Weights of a small mixture-of-experts language model, trained from scratch on English Wikipedia.
Size: 8 layers, width 384, vocabulary 50257, 95.6M parameters.
Experts: 20 experts in each of 6 layers, 352 SwiGLU neurons an expert.
Below are experts of layer 5 (counted from 0) of a mixture-of-experts language model. Rows are named router (the router's row for the expert) and show model dimensions 0-95. Each number is 500 + 50 x the weight over its row's rms, rounded and kept within 0 to 999. Numbers have three digits each.
Before each expert's rows: "comes after" lists some tokens at least twice as common just before its tokens as in all text. This comes from a sample of Wikipedia text that the model never trained on. Tokens count by the router's weight.

# expert 14
comes after: " of", " the", " in", " a", " to", " and"
router:535421372474553508512438487520520535502537489506501478520509515532510498430549514460471471588476538440561592486522452480435495501467498484479568460499466549533460539420485494473510558455397496511506491497506359558539517506525475494439472556556507484538450441524522431488443583528456581482

# expert 13
comes after: "0", "9", ".", " that", "=", " where"
router:545547505589561443380561460499636311465482430432444454518511587484524461592468445469584437572510544504516487514443552461569463393497419487491505550507529497558448439478423528483484500448510520542417515452460479503488475485502424460554519529536497436451486508513550618529541501534605533523

# expert 1
comes after: " the", " The", " his", "'s", "The", " their"
router:503510351440557500481504537478489535532502529385546447401455505567551450456632551595468511527522487455506525427539570518393387561426527504537480426523458613533509490540531453499584533559432501437441494529472509490526474535461455461472485552466518469546552468564509516485433504457499467510

# expert 3
comes after: "2", " ", "1", " |", "|", ":"
router:453461504468511530615493515547440520526465482480535486485543493507453460532449495592509483364505550544538559604549513484563585487542471594562420435494396572489474447572518449549518445480568522607452467586453479512479496492515503521557501489516551470495501548488472494517492429546457505605

# expert 15
comes after: "0", "9", " |", "8", "7", "5"
router:568432526523415514495490500525524533511483548506411506604498424473569508429567548518511415473512517579475487521467437492504481557490580476456588585513541504504564491451473579426514529457445458488530476494418478554583506543480463504541471440485508500449434449561518568391566419470556549490

# expert 2
comes after: " |\n", ",", ")", " well", ".\n", " Coordinates"
router:469532470589543495396508466426492550504513554469500564542494571473579491530441425530453521502548495457445436581474524495433459455555443519451495455494509490544488501515493500336542477522528502569503513510540427551531435517483521587524460540535492455512407569516440450474384483479445586510

# expert 16
comes after: " |", " (", " \"", "-", ":", "|"
router:533538506528433552465454572502525494535356488506487404625471473455626474472507510479508474383501481386476495572379522485593489526407547536443533524452495565496477500415429498542481483531510501500492536488528636369450488501492490487535482496505460497353557502548463548425479545545521525460

# expert 11
comes after: " in", " ", " at", "|", "–", " October"
router:507557492531524475479418466426489449542524487608521425527535548426485563468516578509511492518618453521496505561452499505413476492489528500492450500558585399530503571627492460504507544479483428462450410490544455442435551565405521441411521485476456534533571493535485505465552416589502425580

# expert 6
comes after: "0", "2", "1", "3", "5", "4"
router:463423533485477509479476555545475519500607488513445492530458495498518489507501523525485528566516489576550497434503439516406565546494418469436548470472442513450592492571464580497556456400559460559491455475415504504480537443456429582541458440498525469497387441438465489578533494447508441448

# expert 19
comes after: " ", " (", "1", "–", " \"", "/"
router:496446607516486529545463535520470475479572631529509500509505476463482546559480629504520485499517509509507455564439459448544539562485501482579480539504439477434538389494482488560476414566540492472591500600414556470529514456494576457571533557453488547470587483487592651509539420531538504487

# expert 7
comes after: "\n", " |\n", ")\n", ")", "3", "\n\n"
router:476615323532468443455537434415545454517430515484436481402565496523528451486582536458567569506437562575505513587483531451519441492549495509476524527476483621476500475392494442513548534600514518484420498473473493441534461461571464594543516424532483505560508473486557393535389528505421523522

# expert 8
comes after: "\n", " was", " |", " is", " were", " it"
router:505517508453577578439453480452592557491601440499536558534504477480536467393471397434479465558526538513481504461494468466527491517489517423578571395507500539516460545604524502454513462494543584373587578488557474451439437491538531511506480424389509436542456520509534512534440599460444474488